Experts of a small language model.
Size: width 256, vocabulary 8192, 58.3M parameters.
Experts: 48 clamped SwiGLU neurons an expert, 4 picks a token.
Training: a variant of Muon for the experts, 381M tokens.
Below are experts of layer 3 (counted from 0) of a mixture-of-experts language model. Rows are named router (the router's row for the expert) and show model dimensions 128-255. Each number is 500 + 50 x the weight over its row's rms, rounded and kept within 0 to 999. Numbers have three digits each.
After each expert's rows: "comes after" lists some tokens at least twice as common just before its tokens as in all text. This comes from a sample of Wikipedia text that the model never trained on. Tokens count by the router's weight.

# expert 36
router:540460506447468529552499596523490450484446536555501489526563375551570493537526554461489556520487449474468421468471459473424510581580432469533559480560543501551383422553493566499560519504496623500488421450556484529426532450480593443461454531504516553462505465610412579546573482516497482542422499497540580495599467536463560471502428456552427507479454589443491553528511487557392420463453
comes after: "\n", "-", "|", "\n ", "|---|---|---|---|---|", "|---|---|---|---|"

# expert 22
router:436484555504508536561518534485504488425433569595460427493491447518664550532533469412513520516504527462467483535547491471508499572545519509616530496501547480496361417482495612521564503468559538562527421602541492432473478465452575489563468507538485435473569502565542573483527494484500473502444528532486509520654475604468541501416474537479429506501477488448454497539503509474445510415507
comes after: "-", " |", "|", "==See", " •", "Personal"

# expert 47
router:532477531579553447612510587476512497401499547575504459576523399567520479421546521519482501526545591378419475525495475572462454484526494463540462473540539451560467411496519557432567533471453544534527464542586543516552494514414546489544510514585559458447631497512530535525543483494491418465447486490559603498525489517479504387399484541514469519503475497478428478545454555500502497520430
comes after: "|", " |", "-", ";", " (201", " October"

# expert 5
router:498521478436561549526493619502481518501528522578512501447494459571488591450537585458539510481481506514528498536414422486517484578475608523529596536584410449509419434565496570542550448504534548466530518537485420514355517433499556529453512515512459503408472567431558543481564477492516525476470432484547514605542475514532406483452445503567558534556562559504522512483517548487466501462504
comes after: " to", " was", " and", " he", " also", " were"

# expert 125
router:496520490413498513559520562515442516433487525544435583473479475545620508521521533498525520573433484374477407590500483453469479582543545532522494513513529512542496472545561541481568546478562580512562448535499510444499507504389525537474493570486557576457571489485500670587530460505510445529485505431529525602539508515491469453448483483581493596467480456426461468508422527503456479534439
comes after: " ", ")", " 0", " 1", " —", " 2"

# expert 8
router:579464519419486483586525544478472527481549559525519513504461419516570509499569544471523590596397495415422499518506468553503463511549515464547574485521522453562444392588492640489560530502541620445576463532539507490448472404509540476414432579551522532471486489546518602516542430480457425469490466405525554505521449491508452421501517580591452637452513438487471418495497552460443510501507
comes after: "\n", " |", ".", " =", "==", ")"

# expert 95
router:521527458501480476551549546507510543461431589599466502515546430541567551551547527451511551524469502517473517593475429448433434573462527494500635476504496467538426424643599516559506554430533565474567483502452491458472529461398645490470424501524499504481438499509562575537538429470482501470460499463550521563571494530513532525419452487474526515526525469464501425555463498520495489511436
comes after: "\n", " was", " It", " he", " it", " He"

# expert 28
router:540442518505595494585529507460504531441451523560522470496454491468616501494544501434556607497452520487388509519443455437521503550443485428492530489584602403516465401593524530450499561495530506576467424535568525546437463471482509424462512525504571489491610528601484502524494496499510488510508466487527529502574440480506521493516475516543448603493497480482439456548395545407460538467439
comes after: "\n", "==", ".", " =", " ==", "==="

# expert 32
router:584531471486465482547453656544559491520467585498492474512512442539489505471481533528478611584476530386537507499458529499516529554541489459540486489495528535599498384557499613453576494498509609487522451500552511518435532421471581543478435606510587539410468448483519549577537449468434505502488443405534541514474506432512399450474491630460434546460487457457434387484516562542502516544462
comes after: " |", ".", ")", "s.", ").", "es."

# expert 126
router:491504504498482432571531490537400489553506491549541524469566473527547528494545492428543558525438486460529486516530486489490488569519482414452605498533505577577495468482519497496488488564440527504586515479551511525420473483489467482441520583587488519470529463552584488470514445497483485542494494419507487541516400510585524444522379542504482527499510463384532387643500552558416519509490
comes after: " a", " and", " the", " of", "-", ","

# expert 54
router:600519552501528482559477542519434516493473449573480515484512428633467593475564574444588568517476484408477420537411449444494481515530532554542560439440480566572424455514533577514622470496490583540603456495594503536513518426442576521515487592492434554459523461539514526573544467533558420530434543456572506551558467520594449444398544585463476545506511435409416455528401498562473474431490
comes after: " |", " of", "-", " in", ",", "|"

# expert 51
router:522455449490573447507526530545411599523416562479520505503527372532540457494539455542533563475514484457452543468429461468429432551441521446610510474479564512534458453527576547477661522455533567586499428477531501510524461525375579546509534544507461571488526483518614569517498489578530433542504489420499476544561441538544545507398473465546519563456497432426401419541465570425495457482519
comes after: " the", ".", " is", " a", ",", "s."

# expert 97
router:526501463496480540546494650538578565556509512565566517526477475572570465497490580459474598482487534490426476608544547492463463602484510387581509471444447511540463431521421597415575506395500563465542499567473512480511530440425468421427458490439506577468575489574493482510523498503519540510452538460554494606572522515455455492455524562521482473503483513503410495499494532404467545484492
comes after: " |", " /", " 6", " 4", " 2", ":"

# expert 15
router:533470495531558475549466610498483493502451536614509492496543503496538517493544556414542578490443548396495437487480506499429511612546497410543573562501537507633502407611567515544585531508556531536509472494492433540430478459395562467509532529530485504434475502506493500525479436530479537507486500469509549566496369488487480390475467435542446547528501520456527483554450546529427450390435
comes after: " ", " 0", ")", " 1", " —", " 2"

# expert 25
router:555479419510508465504557534448465553407461557519483467546503452573533468573545508497442634558393565379495518545554406521414526585490459423521469480537544494525431485557658535485581519488493542434527473417489440516434440461459573569424425483500556516428471517600536560528452457505542477522507517422546509521551493445515474470458463554534517527489494451521501413547515551436425535482432
comes after: "\n", " \"", "/", "===", " a", "\""

# expert 68
router:442462515507453450501495511521492565440538577530470483508534466608542504514470504554507608450500533457486493574524472403508491506467465411500541536547467428536525412599520550479540519509588625527563466504550523601466491533389539493511457476549531538541569423509595562528517499428513431462423423420478602518516489470456424495502433588566489573466517554363497459564458533437468550414495
comes after: " of", " to", " from", " in", " by", " at"

# expert 21
router:525441454418478499583462501509497469519463503542524504569443483590505506396631471426554549569444541447482472500453401502464455492481487474512567422509563496514553429467590531496486619456521624548528415532498481511480491489409485445495501497467613496426508434592535511556457489510488435601534550455543539489532451519571600478483529566583518533455558406448524424421481434487534414450518
comes after: " the", "-", " and", " of", " an", " \""

# expert 30
router:569442458501461507572449503557516461480472595614506469417518448494609482521515635564546547443470533478431493510480490515519529534576510499498487528498536384500494436592523543443515494571474520458455415491513481561513483502414479493439506542481525509381522470537454600500547559480488476539508554426504505470507427468534443456505493523595452547486425493487432443440464459484516399477491
comes after: " |", "|", " f", " p", " F", "b"

# expert 13
router:568459435487496439592495567500514565468505484494571575514545458558588508501542519507495522527449555409468445528475433537492505464516592474521510453454478485574445494557578495420553528426480601481548466518504443495473473526450522553388462426500542478461522470515557538461569437482464435494471495416597489559609452533531470454470550461461590575456465459455536471560482534439480501453379
comes after: " |", "|", " in", ":", " (19", " (18"

# expert 40
router:549485486436556480465538628587537491510512532587444552510540434520556484457508520407554532492480510497435474573436369550485454562528616511445545513551407447520502412547499563554544500497536490463462499506575448476382492447421552549506504543468427449432534508522566530515578501433570491523442440494556507576507422502528490459449480524502520549484530490428452502566559530551432521568471
comes after: " was", " to", " is", " were", " and", " be"

# expert 109
router:487398556539483430476495536515538501487508506550541558503450447523505458564565508487513613629462534405424477520403490533426524528604456421522565465581538482607414454480542520448536508486519573445514542508499497456596541445479470533492442521499585489491565501543506579483477428488539419562489537517524543522574460472442444445426478554520479508506461472453390438522497552522443466447498
comes after: " the", " a", " The", "'s", " his", " an"

# expert 94
router:518494488483502566588514563503600480395446543539452466512459462535545498507604557504476530445485529382419505534453513543434516544582519434563490553423533414524566417561531537512559577477537582549562413483504510559439494548427543431519537572541497514418542517559451563553497458526472497562529493510509509532531439461526458401414407506537491630560460480440408372486489480530492486507500
comes after: " |", ".", "|", "s.", " In", "zz"

# expert 48
router:553476458460506423506540471524460550518526557551500516495407493559564481499549472469536589552414466419451537549387469520463432539512488534512534457495504485518528503528564584468615470547543517553539468466471459523533509492517535480442453514467525521487529453557506575489476326567514391485494535448521473515586352500498509503445453483517445576468484423399434446472474557455449497534517
comes after: " the", " a", " of", " The", " and", "-"

# expert 66
router:526448514506492565520513571493591480494498531548500469472538393578574475487559549556510562542466509444451482532474519477497521579592509404554480503446518461572513440573509569469561610520469552489512469504486508536510540507394477472440556565538522496427557561593509533556554529468537430427510460461520585534528488432487443430416350495528438575610488435411428499515430501478455470499505
comes after: " |", " of", " in", " to", " from", " on"

# expert 88
router:527527516429484485499414520488447545418468516585489494515540408563536516600512586435629555476523490513484486551409490570499465523524545443549502534448434529554453419600498580479583509452581625520562458522475473559471520490381471516485483569463543506530638505544541538535556541539469468455562531397529477508539464547571489441323586549473502560530519487456501473493437480509413463460482
comes after: " |", " the", " New", "|", " University", " N"

# expert 80
router:492487436435492580492564546442460464524412561566438534504497423524503533411540544434577524504412569479525547543485477500529522527463573464565601459463461509513439422617481584541606550475551551482502512507516444492515560468469554516431492562461520525492532580459536575586568472501514469487534572537504522606545464511504449507494438592576539522510515523452452519455481512495477518484438
comes after: " was", " he", " He", " is", " and", " it"

# expert 76
router:473462512567477464531464437584512551432400496518503470512493444471639552501468537480508561516435528424499423541455463469501529552559571506521501536512540557537403500539515518456513508538550502547555464505491518441457514446480506501523541581521438490463622503515505522535520469520540476504470533471458492529611486530518558516462568573594502544519504443465483488537428509402509475387430
comes after: " |", "==", "|", "==See", "===", "Personal"

# expert 55
router:483420517487418451561441580581545488492470598557452460511563420533550472481542488526579569545508443420426513520414514484497565566578449426594527490477531464574451438609541554470547570512523571523511345594536519516422525493390534482493491513473519463436568501573472563553578486480539454496486483407544536542513510467537405398481462474548460530562499500445462419480452573508561484505493
comes after: ".", "\n", "s.", ")", " that", " where"

# expert 83
router:485373459473496436481546545455423567523480581554510535481507471629562523482583495526567545490462515470482463534459405462511423565553540405529484482487507397515511424585561563487510539526454560485484528451495500555412508509451599482509481537527511554458518528517526594506461468541511355502455536385527485566478467554489486460408542466585470497450482465488446466542447557508513495472468
comes after: " of", " in", " for", " with", " to", " as"

# expert 119
router:529431499496449457572444605595552462472425559556572447512494462522547486535450482534547540549511523417484521522472497500485533562548493512634516539511536371534447381613504596505494471486501562464535437491510485493477506451402548456453522550465524447435554472569517544507537461497473430487422517410572518539554500485540458410482465482542375553521517551479438494490374518533455493552498
comes after: " |", ")", " (201", " (200", " (202", "–"

# expert 17
router:503483527472476482505468532538514508501444564508506502496471436551506448502581496490499598521473571455503488551522465492434449523560502489553509515486509483554501480629502596383561450516617503535518519500444546545480551438364572433451525576577509436375610556549554534524444495554524420537470465505589588524557445549622469493466467549507510577515489410442476466572453564442414494456472
comes after: " |", " the", "-", "|", " and", " of"

# expert 84
router:540480500438494518555538524543542563436418597525552497495470452467509430510581512474572526509420566366453512520520430469476520566486495523527457438510513443539519429554566594433581589504506526496490456443404463562495524505451508483498466575528568525437478575545478641503576462565460512445456485423534548448515476545519479369464514474551480563585447460448557443454470542450402480444486
comes after: " in", " of", " from", " to", "ed", "s"

# expert 112
router:583443533505498519519546566499424546478445502549431531458490434634569531515577543402535574560443506436480494549424488515419492496522537509555494447438504496545398548606559608544601503511490622521564500474570456474537473472430594568457500564509485532471442506551574504495514395519472452501488548471518511576560478464560487424452525632500423539506537429401461434510476543525460450438497
comes after: " of", " the", " in", " by", "=", ","

# expert 67
router:507475484504499469598558498440534562504424537586496473501518353451574481518548440527523553489349535423491451476509511518513514568468486532586488445574599449546495482548490535499566578581543519513529384552516517544424515475459491501504532481515532492495546491558452505576519498477472462540436457494490489518518462516468543410478495552517430522544533505497423451582494500469465495432483
comes after: "\n", " |", " as", " un", ";", "\n "

# expert 70
router:432430575391543461533557551576526527488449546549521535432487435580565421612553499530550586575443515460469469564420519457516448556539530500526552384489581432503514493493492585477578521504561525523523518498511520437523566500444467469473434558551564452457561448519545580540484419494473466566480521547563469554533462478531471511375481514471417560457413456455419489585472566531469521535493
comes after: " a", " the", " his", " an", "'s", " its"

# expert 103
router:561460558534516441518504562514446548467549542534491593435484361511530570484552443497559530506516518514507530500468502559443493536550601460494497509522509393568514450576615550437501473520517510583529483504544483484501446517448585428500530496476404574378514486534446538545494449559466550477435539423620513526531459492593447400495495486513422643473445523403491487504507552485517460477479
comes after: " of", " and", " in", " for", " with", " to"

# expert 50
router:584488523479582495563502554553510472477405539524556479543466513514523496531562545545498522558406453440520500491509361524468469552400507465618557520476528475531431452539573555492516564500469514492572431492475482427477463454463424405487461524418520541442525540630524543480426468501456434614535591457567564566591454537504489472511437512551475583507469558454445502486524460538449513471462
comes after: "\n", " (born", " in", " Born:", " (age", " (aged"

# expert 34
router:559424498462467587525512620500478531465425506518545480522494454537560501506509551479556560498507434454430378463485491471505527572567499418534452515494538546546467449630493605465576517502517600472442419451538487511523521502414635435476490573515555549398511449612511522468522474532520456459471546425527507595562453486462469461465489521545500574443460567477484454480401567438470456435434
comes after: "\n", " University", " one", " part", " member", " List"

# expert 99
router:471508472515486476569503606496481526419514555572534456472506452488554456489555533501534520499476526407483491535471450519483504566554489486540510531540539489625495420595581532499633501538499559530546484537526473559454481448349545497443494515514572475395498529510515557500552477507480478557474448413556596526500407497509508372462433464561447595510521525456454502531469534522440433430487
comes after: " ", " 0", ")", " 1", " —", " 2"

# expert 96
router:509511548461466498597538514485442450449472580567484470473530414518612463551463506430562538517443535465480452481529506454486536600546438517611608503556598479533366434548543540533565575487496525516571433504530495522460487440517597398555499505510547478428606461620522595504554512443466446475454483526464537551584469581475561493457486472494385509494465512473525517497577484533412487438369
comes after: "\n", "-", "|", "==See", " •", "Scientific"

# expert 7
router:513413473498478536497530536453459578487524546621514549497485349568577485421554537441503489454500518480413532490469549565521534644530484466486580480405493450517493459548519572470576508511514570574598451540570514560380545518435506523396557543519485530460548459498470576528533506479501452517494526474503491543531471557497438514436550541486411549502465504405431456506463553495512456476491
comes after: " |", " /", ":", ";", " $", " +"

# expert 56
router:488445470496515466619513542438505519529467515454536517504504463548509538510474513469531531584440462451434531557486438505486546494474516453509593443502506399575541485567587535492516468500476627511517512492476447509461467506470521534374487472469537520427477407523513549413523443490467495526482453401575569520548428516497542456497530533490554566451490432465530474611493590471536475483394
comes after: " |", " in", "|", ":", " (19", " 18"

# expert 107
router:487448483445483505555454539499476514390444629577451444487532514615572527523576549514545558567460485438451473549489514482506465612522508436581479474498490394541481445513476570531548534533554563577552446576528509504516534466406525416491503547500551535489560531503476511450533491539493381434477492449529576530566536502559476412442451510588445528567432521441401466495423548511432517522442
comes after: " |", " a", " was", " is", " with", " had"

# expert 85
router:481540486458501518550481588529417487433385543495447522557450419546569552588554549504531598529512509463433426539443440542490490537508518438562452505523520471556508442584462532512558563565517537550503515472606583436477484472395524503477523514525515522501462490488519556551511431523426458479467539488606619542541465579479471381487496515646465534464451465476444444520411472474468520495487
comes after: " in", " of", " at", " ", " on", ")"

# expert 115
router:606419423509511531613514514526499457425528519552579511501493525526645469499505538500492492520537544399449494517435418462480477503527504518531538440468493504492453333506573499441569575454497600508511415502522526501479503449400570472463500492540560412485546498489566565532526469473480494453476401360561553598495475483528454460467548509438508541472424514464482535580516593475479482478423
comes after: "\n", "|", " in", " (201", "-", " In"

# expert 3
router:519437540519481481535466604559546444439440548569435491507557431536595497521525580539484558497486516419487513510435546549503481588583487467549471524433525427536520422636499597431535558475497579501547452562538510500434506459422486467522504585522500492467548440607513556526527493410456494516475490437551566534532520443470390481458514462471415548574445537413443473527479503468498398449429
comes after: " |", " R", " D", "|---|---|---|", " M", " U"